Experts of a small language model: 3743 steps.
Below are experts of layer 8 (counted from 0) of a mixture-of-experts language model. Rows are named down (a neuron's output weights, with its number) and show model dimensions 64-127. Each number is 500 + 50 x the weight over its row's rms, rounded and kept within 0 to 999. Numbers have three digits each.
Before each expert's rows: a language model's description of what the expert responds to. This comes from a sample of Wikipedia text that the model never trained on.

# expert 27
Line breaks after section headings and infobox lines like Date of birth, plus endings such as approximat-ely and spec-ies.
down3:558525587505579528487565565493503484505450472517478530583565451492479471398495527485417543489533567448412494473500463492458458515515551563498448600423509473568509469454570404617493491536535548
down4:476457469526490560480573570440600497546542455463533446547498550477323536525435507463522477562515579496566466499510441551396506477555414448420581457474484471521444492591528539536545554599448572
down5:466539550492547469525552508543441493607549462560567511486481440576551420438457437460486449502481511516527467445572458618492548513481379523524576538508476557497556478492430425527510457561417448
down6:596482439464481524507516470526564533446495501489508464455517445428457520547513443455485533412593512511467539455522523552512372495548636442476555517572564496492479495441508538573552431475543581
down7:439454482535498470470414533482444528494490488499492453541545525442483511468523492470440483533572475517520462496511521557465488533497459489501436533505459619496454518438535484432484506522481489
down8:454466495475631512489460557495453461502480440509528545440541473567468546523431528541568514569450466517466529420549557505508443530536522423580481433447614437527454445520465551495454550588530534
down9:557483433497508545502487486510613500485580529493470455501519589551448519530549510432496529469454427468544558488536527501491412561556438514533517565593444529453500396560537500430418512456496457
down10:486556527467477449559484471582517469483592567511553463479499479518559535523477576579534519541544553482496559502545617491531491564433526497529526472543519496463402453534462487451466526570472481
down11:508464513566463460463426449481507428538506460415553519481542558490441449584484523605649373471505462562446386449571524532567501494422516439561568502513561524570425463410587504590349418505494431
down12:527482451505504545492494432455445471477470451416504554519516471493460461516429546507469396562570581519476483424523480451517554503535440459517508485475535391464478425432457438518446411539430539
down13:436525459495539427489457344465539573470468509561463503559564512549470452529492449524530511466446520493430497513466499495549572449481584606471462548480424536527552436494482503492524498488452565
down14:459525509494600455488527480514586491487364430487506490492498488531565473555452591540525467446439480496494526393483514539524420459491461499563572447472539485458587537472520417535438412496477449
down15:488478477559522487550507482442462524393468579538531540552509480553532463494517501508495495574473476444477619450651470461467588480472550458507417434438483494501385491432569515507464600565539501
down16:556555524485534524542451526473561517537490525505517428521447464416575473517493482438534479466477499497462482472516507562456521519516454474474456461426458461488438593591465432547511511505527479
down17:495453478512432573470509462458507468556476526562459443521506526478457512513476471498424372445452502537462508485575535582435565519507385408413503443444578460523560491644516481455491517484605467

# expert 19
Closing or middle pieces of words after prefixes like Re or pre: Review, previously, Semifinal, Round, acquisition, shipping.
down0:497564558556488456455612488461604463422466481526402580550427411519405436506559544469442450474458474555511553421485512522446512406485602524466480507509361544459504468516541530491497543476421538
down1:530609498493530452524594434508522497494454514491445489509472454497495518547590460497499474494512448514504575582494486561564404527567473521541578604533534422492431477472574481444438511527509525
down2:433557509488493510375534545480516431513536555472540422501468454499509460522551498535463478531507478517511473481468528519497519440465561447457596447581502419487632459579580446468515415447494434
down3:493555430448419509500455565520485485475566456473478461521536410536522521502484454457471516504406527500488483528608486505508439437463461475461549522477520428506570495419516541448487536497479421
down4:491534567460483514512559475440506533431519478414588544449458475563519587562483489475519541494506493552567450484495494475505324606635429528526504462549615497450449552514455503448498517499495465
down5:525468503531592410486573558496431552498469376493574480412496574504440430515588564436588425475566549485590516456499483423528457532419442513454501456454514497587520528463473517553531585525500592
down6:501526377546479549568522367563469574498501464489571513534473466541488528464527509509542494591511517438523563493431561501452498592566472579510545544469524466461516468519542496335501477597477565
down7:519598544568543427495509635486527531437456544523508532479565461489558493517413424517452489530446524419465491587526485531549464573567409543580500521436436523503515505415417408547585506413477445
down8:567526499449531511527442482579478545564550529538427536498458594477511421500497477498507531574573577502491479522511497446493557521496589514518461526444453529538511425449463452495459439443540537
down9:519495500519536504567436506517525559531508446453473478411462430509515499457560434472455503499543524582368503522470403581496509567419540448400534527478536498571543491537507422459562461504463482
down10:544504570541468517510557508486584471475588586496506522459495478581478512563560464460508538507405507574527512545508499522528450422513498479585495508498543536436534409531474480509459492479480550
down11:474489514434486565528573539483451445459397485439461579430558492467537553486523482496538529502542426536481497455502513490448557526368439513468448515508432521491515569465453410524493435491515546
down12:510491518584479606364505455503435588451472442530560490478552557475544533436480525539500576524445415400592473376565447532462451443545422484468501554572514493564433452422489501578544538539541458
down13:403498450500482498493551566521582496548496427497500518533499477561484550461537427454491516452465473528434519548509496499374598513553524465397564388465462499538602505470539454474460435462493409
down14:418511587418502622560520438487553575517514465571494561457519494522460511486506500494532509488461501571515497480478421448437473541514499520533617511497494537484490580514498485498452524493440479

# expert 35
A lone d starting a word (d-etails, d-etermined) and ich inside surnames like Carmichael, Nichols, Kuzmich.
down0:478531483494531530561496445485484445367493523479535425447504406517396496544500509493460487504509485505458554467506491562502376565578490539492530595540474549488557520505534582452545437474500509
down1:501480534487425543484411578488624527545524618470423486448517497506557489414523412464510599457474521521541390542556506437568519523532497425516447508469483497563412472455434527480514526453564517
down2:543461482496561484475505502510454462509479535567438389485499488533468426441414598436543509485509561482424547412546558504386517492549564518529604438509559455445437421447561601450505440570471514
down3:400456450464517473566552592423536437564473527494471484489541414541529500449539398445567461459390502531592459608532501555456388457491512511485463474531498503498433583452512473538523402474440598
down4:491413472488505487479467427499496441502553529434613495583448553475456494552542489523515585458476535510667511471477544580487449488511421500440577415440540456455573489566478500505444474571599506
down5:562412511465421452594581536423478541471475383468443523508560575514470609510559412566484478526556548496515493532492611499457526503608500440536495450467546496476478499564491576416556569524475586
down6:500436532529587519550515497508523434528525592513461570534537429489583483524469470533453466479506582447464445424490544460558528633538521508495559436482526508528452458528475541551411411514495359
down7:555528453471484503546441506547512505494425455449533373505469643514475516413630482501461513432495475392444508552493500562603580499559558565584483557459511533488570523422455477399434409431478504
down8:616392437498528499499517580500485586500433459513472577470519579469472492500506547468469359436463537479560525478436434498492468542456497413551590583455603445462452492522481549537501496540511497
down9:483493443507427463543398528500577507542501556477447527480579442504502541465530477569465450494561460507491521510471534523570384422627458557492468546578608539506457572457571565434476507379470484
down10:515495599454473402486528512552455536489491550515509413535482499499477463485565467510505507435502562561580508581544516470428458589564546512440563488430465524460577482473509498546498426523476492
down11:502626513519520510581499552391511390501447453394506471516446377442429540491582526482453534587411559526447544461504485526535420528512534509493466491465474395460492536489484391534534436471482512
down12:432490530522492481527543520474552483479548533553461521484456510533529488523536477504538441529522434515429490527429510528454496547437490468499521453540538499477551471462492483484450516537560536
down13:488521530434430469542584467456507485512538425453543565586518483532488470497442467432486497465468461498401474516390491464438485488399415491517460494541489518438444499515483514493412552478450504
down14:469465548488426519490505515493436527446481535578518519495496532535492381579457481502473490507519463525566519437433421521509530397475453559508502535453486607550443576571578547535497496454463426

# expert 26
Second-letter fragments inside names and words, especially l in Bangladesh, plus earliest, global, Chinese, Model.
down0:501432549436526476452542434454517516486585430407524439449504496541448591499436522474516475451482457530393487520400480466494548453472544495441490460386575451457493489472398521516489440519486623
down1:394437520495567518504501469473422495449444388489480433427485481502509473532567417494552495497440472503533551536613525379496549571498558535505428497599528530513542496471406450454571553507512505
down2:505415456495367527501548471492493542533434507388494457554564482507511507514442428486585522444522512556577545514504516496438503538512602498472540547439430471523487528485462500494393498516460579
down3:541491464486573526474474539440476452446554454542467450483456535561509613439613493553501474495467424404544483526616527466559537517478498526446454552571493469458451465531485466440511515489504432
down4:490395514475371518555516537517509494559625529450532500474568475539461534493458611495565550426526500462504544497490561488450479514533545494519469512510456554472404459562428441541545513454495419
down5:467459400461501465537508492505511526510478499506419453512397536502490549552495515577502458400523468407432512451584492349499546506486527465557462439517581490566508472578363527451523480478580558
down6:515439493466436588551429449484493490508656557506521455473498499511474510501487553575549567543554518622470486539545445542573500561445531494404393462510500583406505475474461392454513573473545436
down7:496472551612534474493629557420469467548476510543537522506481507496464548554414496466470466418472608610487556498504493606462511496417498407480521604441443555478484503416476510441538512500559545
down8:511511467421442473494558492463558578564474516544501494518523401489474524625391535514438542528486526507470569460470483573595456500494472520405495421528614531462479467513502430503474540466537457
down9:544513464490486622544471432462422518467504461447460519420522487548488575379476502606545517549518481459458506501543578507595541483529532433507559504464493564513470570514513488598526597375401444
down10:509480582476566488398540548558457544557542542468465458454564513551397542490571600525505425502511445522556483510453505526515508506374569492484540403516476525502466527549542514488434467512618504
down11:424580557582499614558612537459559566482509534468497556517483559529504493516417491540419516452568483450422506500469531513492538461579439448576482512485367579447506513467552479426520512486456494
down12:514498510455525497497397444577474543500422537491486490514520521499460468538615530511434536457486498591481523439420506650568551563432419447648494524566566499512476403466505631500482662512414570
down13:416542462525442495501542491479435605474504522466500498567417585419433509568456563478537537542413485523519454570570489478490529492478468620544467596502468532444549474529524487493523381596488499
down14:507514476484514561459420506540484505574514470526445410463556431601388417504537478510548459534441482476557495531527469531531508538406493575514440523540509500536484509601485429624486465495489442

# expert 31
Digit pieces in dates and coordinates, mostly century prefixes like 18, 17, 195 in birth dates, and capital L.
down0:454552587511428492507509629473450507514503517463446474569507454480445437521498500573522512499466451364624493521532507566560483485476456520530428541588407532476395444500538507483546519453557535
down1:505519525521479507514520516506388428580475487594465466481505470510472434510491604529484530484393525527542442506528591593531399468468530453457453545461481531523453515510523526581530401485488438
down2:399464493532566482454476491627476433510474486504522514488512545579515455610446513457562576425510451521519599494443473528461453582535498441562488520502605545525477578412474512524531468473564473
down3:463583550530494498544560494426506536432522542499460539445483369544444566504498480531582491511417428539482445458511528544486503345487467517479505542504416443576521507539507558454453583504518576
down4:574492491548484498488477496501518552576575429436514533540491491481518534472493517521423489456477586526544554489456507544454474441470484437496570390458452581353547464457454577430462461440527522
down5:548446470502509507551448497537557517458456582490499387548630412572471466469480503456592514512501577526374524507523512449498475511529472522522510491487468546524437561524521491532401396387513536
down6:461498508517463578399476582423506490576542568539440521474559517479433507476478522477482486427500478540528477405392498540518450537565480445457583437502526441520567480428476517528491570466518527
down7:510402596489383483388514437536497557540484458508473511534497572525600585464624487450567501513446438429497503489591494517455439493444473447456558436509479467550485488437513566474499544489451522
down8:596503471466563585465502412530484604581539511470532594482475434504623541425534539348559569413463466409610470538562521519438553412480398515461503511455584606326507345529483413492480474601528499
down9:471527591487453484427536552432422443398592472462483530537576550494529440418458402514469488458451447549540531599534453488523493504502476451479500425475493513530493603501590475469390442614411546
down10:481485433487456465544482473433548493593491500415468539514410548457496407435479577461385444492483509431563478553507570572543553539560471486475536498444544567499445529471437513421564472444557455
down11:444569551591543515460451524497579530451537459530602449513535567585489494493555552561565446545443497570491388420529398450573496423470463477561511457556524433577391492606548533532490516496509471
down12:507456519472472535603476506542475585458499455430443539499486423531579504500586541448516383483414473481498595492500524581498453527418521400468474456515456395538571475573527473527429468467439463
down13:485520446416445537414504447476529502473493521521445482437485487550435432447479489575477515444536508455537538512547534508539459444531489435498566544501436448495540491521432531550428510498445529
down14:434526468483561481539486516470439537606447462367466488498514491596576414451485392553425441429549468578447504497514534560552528481498484403508502537438549496556401468459475448541460472541489541

# expert 30
The piece "vent" in event, events and eventually, "st" in outstanding, and the word St before saint and place names.
down0:507459556500469505415471495459541489450542462359513457487522518442551521450491526551435520439463470533456507538431520583579469486486606468514459468462489522587561667492487522503541412530580535
down1:450540462567446531525425498490512465439524522478503506448388538528515390429543495554600554477549439602561528523509567435478509570408445581456500591517469441551503648469472547529505464596468558
down2:520400479566552495552512563511401478529421510521509458508567481470535525526546503484599450578377520488453483505492471494537506566464425506548433539529435453463502482571465436391396441447517454
down3:492468578495571588464465476479502444474543501345482567494524487528398494508610454575572454537419498471498454451498501554560537511430532489546580524581516531546576461554455437468461452495485487
down4:451501488601470554435477492558415372525559462436403476539562498418436472483499467542508476495529569463473462595428418448558465513447501540541442466471503430572431459480550570510573622540490528
down5:508500372546508483536546428484479532456493520481495553518504469490501452501467509580467495481464517412629504459492465507483385518488529414495473526497486489417524536504492580476554547481480409
down6:514497438453459493488498485568539498507542408491456562506517552493584499460494393544528480498578512394523417519481523509519483520505596442514489515473584538516491411575404477396413519492447479
down7:482496494383561508489565507449557514554479506524477440519523538528488449558529536567535475462501575489531554573502460553479619500361474491453507546519519485554529448505563483547508449540492470
down8:504571433470548491489563384595468349617509453445470435520537478505546517512517522559405422499489483573573499472514559458576527445454594436571447534508468556492512567392478569475480539515442562
down9:483529454565477439505405491447485452554526365371501613531444590512503505490533523476437465478499434454520470539475535521463444479482490584529520589493462487527445416495469561376436595460482528
down10:479509517476481467416521486536531468574523476499538386545529394459575530530520560561592449521534530437520545508522521424472528477516426545468473510522523583557453459440528591533530467557438523
down11:430564552496407434486535486528491551427481458480578604456439541372396499474473513537591398537645556485478483520520528479507556430460468443590512486469522576478526536493548527501492516523516449
down12:441562573516483463523477539514437479574505473447652491489383491540585443483517396537487475602529435521494523534536503502504402554512504474556519593474431447472462547479552543575535479420455512
down13:523441517536512562498498519477474446552383526490405500502555537484584514504492451467431500447516511548475534460532454570387448454534512506458548501536540478427470652520433461486438430509466494
down14:442429549527539536449502444354595577449461408475546507470538488494538458490485423557564445525474471444599523475404465492439458501469533484418464428549524522560497464336468497528379480483507513

# expert 20
Line breaks and pipe separators in numeric tables such as baseball game logs and election results, plus the c in Mc-names.
down3:525490454581473520519474485458510552602599439467425479520461449502534472503586530558520446455551524506496540434482545450478490480536471533458559413400409497447477494408465515453569461529490552
down4:472468426461405482454536486571459548521497416415494485449468505493400510547453595532494432532514578465538495565479450507491485500547309510602489477500476508454575568534475425484527571463484448
down5:464545468555477506558461380494554473594479458462552594518459488522519436552450485406541483533415477413630459553578478481474453497453531622438446523420458475487412497434564503525512552471595450
down6:545510520515503495538508520480577487529530521380454404486453464511520486547443539532472483507505529478447529461568616520562533561506501597532440489561483520532499443451490421511531499504447518
down7:459538486431434592651551467533470551542407538542472546410561541415501567461504517456542527493607483404451460498488561604543569558519429531525454587482461448464536496383397460562515515514510429
down8:493391475526446463371512587519415472474521421471466433478572450509431570485581436593563557575492601473481550491416471637600501622544484397476391522379474661475523495556499583538468470539629551
down9:494445381555447460488405424489465480538478475591506523503482521479410428465474547674495547423588453521500495441495518466511520638533454531471532455471490447567570494549497427467527492532520454
down10:462420390536354510414538514504545463489440480517536456603538505573525430542565425479535533559526457527479494521536477483515518607579477515527496533331436440508443505492469527537439575497473578
down11:494529448436467387527517439461477488417556471534549589535537474475568472382546544537477450502479498461449531499511497471588588464521529513500471516440566456430401542516456552444511492475499499
down12:487417494553484576474469504471637457564380511561501505534532523419491571406479461470554472429560544609509542503568484581530486535474437456548498532516551555462529479448478498458505438553493431
down13:507537467542518507522474469483539479517437521430500517490518445508448552565515567621444424430577527504531523512510592490426534481541485493491469505524459544503496402433493467538534598391461576
down14:466556556453565438367475422479493487453470458458434473417522454485524602511601458457498523491477472493540461550426480541510488558575486542512509575519496582600441517636578458496532431425508555
down15:547494558461532489524532507552527558405433553482519544430511539397487555481448575553439464553583592503479521513404515510365539450482527448451510499460618536464491582479511441456534608555511426
down16:514541512509612543526499465478480518509423569618504504533534498451449520443536495444423535498485399607545491585456523503424434463532420441466571391552521385470461529461496479537478473533418448
down17:362488528466479434508610458574446501584538520444494603495511522525496461511531478541457386518524519471490523465568506548533579496514478459532499438398456538536511387509548399487533467400570582

# expert 1
Pipe separators ending table rows, numbers in sports tables, and word pieces after prefixes, such as over-b(oard), Legisl-ative, that.
down0:412477535446549469533512521427517556507504486454457505395422472546473525523509426452519578472512530551394412464428495546466503560514477521466408513451566491536509471434530477574450506567406471
down1:566488567486534526530554501545483369566516441553505439502445509426449527396596552503502445445515459438412524647608499511541496579546571459544434444562574505480468514528493663529578486543530576
down2:462464433548466464490476491457568507512582497581533611506492512518540543487535453487552502504463396363610406519562486492475480584431560447495583513495517529541551511518472562547565549490546497
down3:472527534448536480468479551491513527540514500542462462335534451537380485543461438421533464465516503493495498504470507481456527509546459468478473597513440461570425530561525500420441467603416525
down4:458596467525426523444547478544503463535530511499565471573412412444441559572571505531484420499568520520486463528507523652444498486512512466554487468515564516506526465574568506540506491409441491
down5:402487575476527436412512595515465546487547462565558522465504500552506552510530441450535527517622446536515560531598530473561427531614543487430460499504484531409488473526493494439518562483520544
down6:430462510464404501475423471448533582496496460498537528484490578560522454534584520516586500527385526502474484528489492478596357540415593428563492515568471452551513469476466477615505448422452540
down7:464470435489478420511500500508461560422486523528614446536495551444482510520500551511451394559514441465464507530466424426480494526516487502426589475461471519488510578570553488604547512552498484
down8:549585548622498451353502526504507498466541557512503530520480530518531574515547478471535488477429484500520488474566538511522478575419599489457566517577551480433578506458552472600486544470489601
down9:499603525518457504535432491523525507491540525524494547422488588497606498503508496560548482555553433507548507503505526503553462486413526498545539539497424584474509446501439472525521565547551510
down10:444515512441521483477580520580461538514534529453422439452566556547552525472482520510530537569401467476556560561568480535573476580529427533534506475531421387448523497451343500516467434526539451
down11:440536512561590545394573458473501442545585566484487430552525467537470500514501449578543559489482430485460622502483560474431400427436472408606555450464467504559483492508537452457528486493536485
down12:526460551552464496472534498549497430535545427570492450520508437549471404532501469476492487567628467509516433525478502580450488511581590504538473402588586449532470448534542468541507368565523509
down13:478440534508510561504534473508542513430539466491482428508453567511518473512582487459517518532453354489471426450450495577561515600557445507573418448572445537464495480438465515495472397453494445
down14:454377522531460495492452445485450450455562523559544551511499549588556505474488459515588471445560510448580513509436523585527459455560512544438566570512516450584541518460483527528476511497403430

# expert 17
Second pieces of words right after an initial letter or short stem, such as L-ith-uanian, M-od-e, Z-od-iac, m-eth-ionine.
down0:518449492438511471474475523466532491522534493554651565430550486427532521478526418535552549533559474477496475533438473522517415467480526544447571519536437482394482456453532465488521540649456466
down1:412503545519459485469583464437502461525491494528551465508577482479513496465448506481542457578520501566445456514532533543433565506426535556497493418497520561572503471459501480498451484535622449
down2:506501411535420478544571458505505570542485502585560472510568532524497417540508492445429508523525554566459521464459473502559438453475604465439546378431453519477511495529475425549582528536512492
down3:502453465429418404567449418491519454508497500462499439501539563531523409505481523542561544636518608449643480498585540534572448459541518474470483569549485525479530499516531493540515484536563573
down4:450509491490431485530530471490570467496577470505518445532595467500424488390442513523456497494508529545523520403558500449407515533528520473516505437526524610388455508528494468555596477541545468
down5:512511402359480429540610502469450454466550474454499522495491528474513431468486544468443469530424573476552495503496487481543517448416557492465394540486439508476485569489431520445478529510539516
down6:602491454520495516625553484485526410430577575505441566489503527528507475492483559551487547458506540451478464470349497499562531518510602550518497536526530584432505563521568519447509504453485467
down7:470477467481542508552437509568530400500489536482567526440554417543484541560461496480519553488415518498531488630581532436506467466489509557461490590467445552552507473534506518483533570548521520
down8:427547446531502497605436519492568506518432484419491511479411405390468520576537488497500519542512471526495512559559538525466457599469554420539479513562609465439454492545475478470479587581573539
down9:479485413436519489533407571519541412582511518555509424540486534587515467444506411543479609505513539536457488474460495510518538566529403526522542517537444540519469445502586531469446448354549529
down10:447475467490472534515439518509507502421493413560570450503663590463467469529511555505468479542485485483478514503445479489490571587539484420525429469445466517469505605473613523543571441427492460
down11:480507456486518499442592491482568460490565500512465443516525438488473536497517540574367509482515503472571461529492547523398484523463459448448463528499454463477525539551535451499478569445486458
down12:423487496439482532549544492451496465451438551525471502519577478416506540483463511514561562499498457508431465427485515532464548504462477606522420436535535472444495523514454478516550561531552492
down13:502430558441496557465611456488567512557427510529569483404557464516478591485521468465438531405454474566559461458482417502542386509554497504466394494429643510469493448552563456601504540478498476
down14:472425401377340456482525543556465547483513554541512462458467482490536561486465571480519570522470602588478554550482455514517560392499485498471545463543545480514472531432520561489483520558556456

# expert 34
Inner and final pieces of words such as Pre-ced-ing, Genus endings like -es and -ales, air, plus Greek bytes and BOM characters.
down0:424555506508586616463578410455445464585527496535512486500525514538497441544567476538529407589509543569602447514440479518481407568468435582553542546511470547580378546427506484479446451509557441
down1:499483497522416443455535494521469519499499541515526525694532514464552505428453520535529482492520475453488463453553454477499524482473554500503471513567488496494469561567509507445556456476532444
down2:494536448553471494496516542461507553421502477478333494456485442451437495407527535484387503608498553465505418532574504461486530450459511540515441492566493448443525472499574524488422454482483560
down3:470452508514554558510430517493559476484469478494449486459476450569513482468519540463478506526480478486489527593487549503425464540570496453474451543439588464549483412517552458463586433435455539
down4:569454566458499467506501562441655378511516467552478464447494439557491564485567527529479569451479511533534611531505508535595592511512450469566558520458504592562452495551442424502433488495533491
down5:541526489504456567508654471578442495562479481504622533579516506502525544443446547525562440540522560468572523512561479512504490508478557516535583455510569526479448569534486487462474454539486417
down6:538462461472490457429441631462525466492468505457523481502537545399454489476447560483523566458480546477446529423598398452446496489486488412370538472503559527480486494466450537488532471625538532
down7:521595402545519466399477431464460447541510531551519487450569477505509459506487580482534473590616489438516511464588512497472501525534489486589478473495487477493471586441532449480525521517538449
down8:542503500426522495411478582464455532488436502501435458468607546528489451443548484560553522590420464409405518559522471472521547543479407418533471511425441517519521463486496400429552487444513565
down9:514618490460517633581461506501507472417449428488469455483519537449339536571499554498502493547543499546524509381494482599479555456513536551470510456559489448522504607503554526496502553514474541
down10:410474520586501518413518553524565491402461502454485427435497548552529394548506545478622470508501524524412612566539491587511450492500512527565434546491482549533560463455422510662536540482521501
down11:560511526551478491495501516525540451521494475574492521499438494541442548473492454568530476423418534532532486483448503502540447557474610512471431496519438523416529476560456519494571452476527563
down12:484547527521454561512503539530525456479432553516475517534410532534572416524480494397501522538463598480474531561470563537512546573533482507432520549493527385501518409423490556482475567435453568
down13:401450506406516449535542465480423582523527471506405568557418523577470515457569500497452512453444495452483541499576436558461530461502484463536451417564523506485429492479470492372497536456566526
down14:546522478551548568423499479513496602582412522530621484538510554554522578386525554525495457502448555423516481478490578511434474475463554556412529503521577456501506540454528424455501509504445520

# expert 48
First pieces of words, often c, g, C, G, in names and running text, such as Col-, cl-ub, c-riminal, Ph-armaceutical, 17 in numbers.
down3:484515491489583504528476572581520497458512470526446488453359451488395454546447408545450486466503529614491593521632465567481582483437602519480487458461508484530494536473443497485472468475519450
down4:400471537478481494452484455481495554488492436550472555512551557532469467479489444593453517646538483508508549467544462502452477514520490475460479430445513520461475497465596579505481442474496587
down5:606446508442472498540462494475507439416512481488561556475586613544595502561519500490561463491522492434457578507584469495531526433450573513548435408451620374463577499564570540539432547571509543
down6:518482579514489547537531642467498492437540589477536482530585569492566379452492563518461520527521556574529487570517488563478525452476561422524453470459539394360478524509513539534490513478524467
down7:589525440528527535579390558424493456535505477562554596459487563505602471468477498517598506495543538498511497532465531502484444437500507622557511472587509491512497457464473449403539533517424447
down8:501577403454552481504445477607481468552571525492419544554526518631433562448545398420514507446498405407450436462504498506524510596505459521551543471538577448499444500577470543509548545471508477
down9:434499528536578492455453429464438557497613485482509539441443519536489504505450517424522521598488405535472413550478455503504559482542472533531554491502629524425622478408526518488534499560475508
down10:464535496488483492439496504489505508517491488444415587603532510481507529560532514408536627523469506453447466542490527501573511474437599508520505541540447515542541495501378472626431500491509544
down11:426525480459406577499485418533529504631650484521501462522495467563495521577514396459519416553482568419502534534472537564417518466537551543499490500474539521497470541502520528529532475470458494
down12:515531477490449538400393425488516527542484455473440436487397469530447509473517466565516549564491570532408375548538492465399578472498492430548461516516538538551494535522487485580558519435661549
down13:536543463557424540544454556561506471488471490495480485551483504453562559578538491475601511486535548446463496541496540495453559466577452510517598443507560579514479590528568408539502516532518439
down14:518476509541471480516456460471552485498531474464474497535505422508550493524454471489426459471549500442479517502558486506509514464477496514552489514525500525508478473501447529480550534531525556
down15:524440412462500498482446500543566567476450550556438438421491380444436457520533471406534436528589448584494531528542553466448442491469518507544573490566494604478509530508505523541495616538470455
down16:455544519595539445625511487458506572576516608519578564540619514613481439410545567383507421475578509483540447471585449545502482560530363538572519477485462441405521508415419550494532466479496531
down17:444452516549587435455528574480454491460475548456487505521451502614379457449426594495502473515504432483429434553338479347520526510448551475396555514467461490492519523420432539478533489576520460

# expert 62
Single starting letters or short first pieces of words and names, such as W, R, w, s, ch, ø in Møller, and year digits.
down0:513569503427375445474514515437434482479521495422511590513596479434428552446459486487493528502547517474445523411504448518464518500535478648516477446559507459508367485593585447465387424542532614
down1:532470475429438464399573455505491550544444510433522471540514468500469492566441573558508523470518590465567510435501488470420482551450513503450451441479439590431608476542474513536473502583435562
down2:428553510473562501536504531502612467522481491480524483497471555524520525500508478506537553498553434563487423497500482472498477521443499517551497495420504513477461418448495488620462499520482568
down3:482545444470472504515575620595552496423436482420520441525475418450475522487502460534443485542498508543519477463518542511495492551497531563538391462517461615522486418542535495529525486425519506
down4:482618549518543535558548440576468500541472476537554554537537498527464435399504487516554542519536506477527574494549475564564410521499473544472517466407449572451470457453460594422484497483493461
down5:528419491552509542518430562451537492488520511472545534510583431527510470503455406537454515510464441516494510417498508501536497530579464487493484486482521427454542502516534531498437561532526467
down6:564530488525497372509563517471508482619482481471521467563511453486571398490509507542565468522520532522513392487529541415503577526505518445524441571494476530511542441640507512412535515589528517
down7:535631426539443533524571534466417575538532510573619512527515504523457471472485494491485461546466558439437559504484562579527479478427442481466499463432473515507568503492520472482422561476459507
down8:513503424560473483599485454500443448487471439439395491575453500527491576528548513555485512396464530533592474574494549525439591489484466376488415459403468550441401425527545578500533525505475492
down9:436533549512570593471455418500575490529567453488550545401426469540579530570521459470556541523536567542517471546517523475431433537521486466366543524577537567566468441385555449482459464509457449
down10:469534612561479441443466533469493522498399516549582458435592482420485519467387540546616516509503610616598502467439544516438466568471448508458524531499459474470545512535546416474458425479494428
down11:550587449531566394358458538466500479517478486512487484441569530500481380542487538555569424521453487432450450525531517498532528529475497569529436503633617494618497531473548545445523604487507456
down12:556532430497545535507528598562475528573507339545401585507516553542449481501540523413518528533513468461598507529477504439409491464449536524471551514447515538570544467548508431471455607511484450
down13:405487386489501492507511461439482450552505326481518492503411495586511456482509441470548372569540522599442543520608445480496511479455519513397535530475528465508474417474521544508604519493455542
down14:516521400495460545523392499484494521538480581479531406501492517568517539491468577565532504525442516497561543500419462519447489482574405431547513493450457508415579477525579534536524414395494490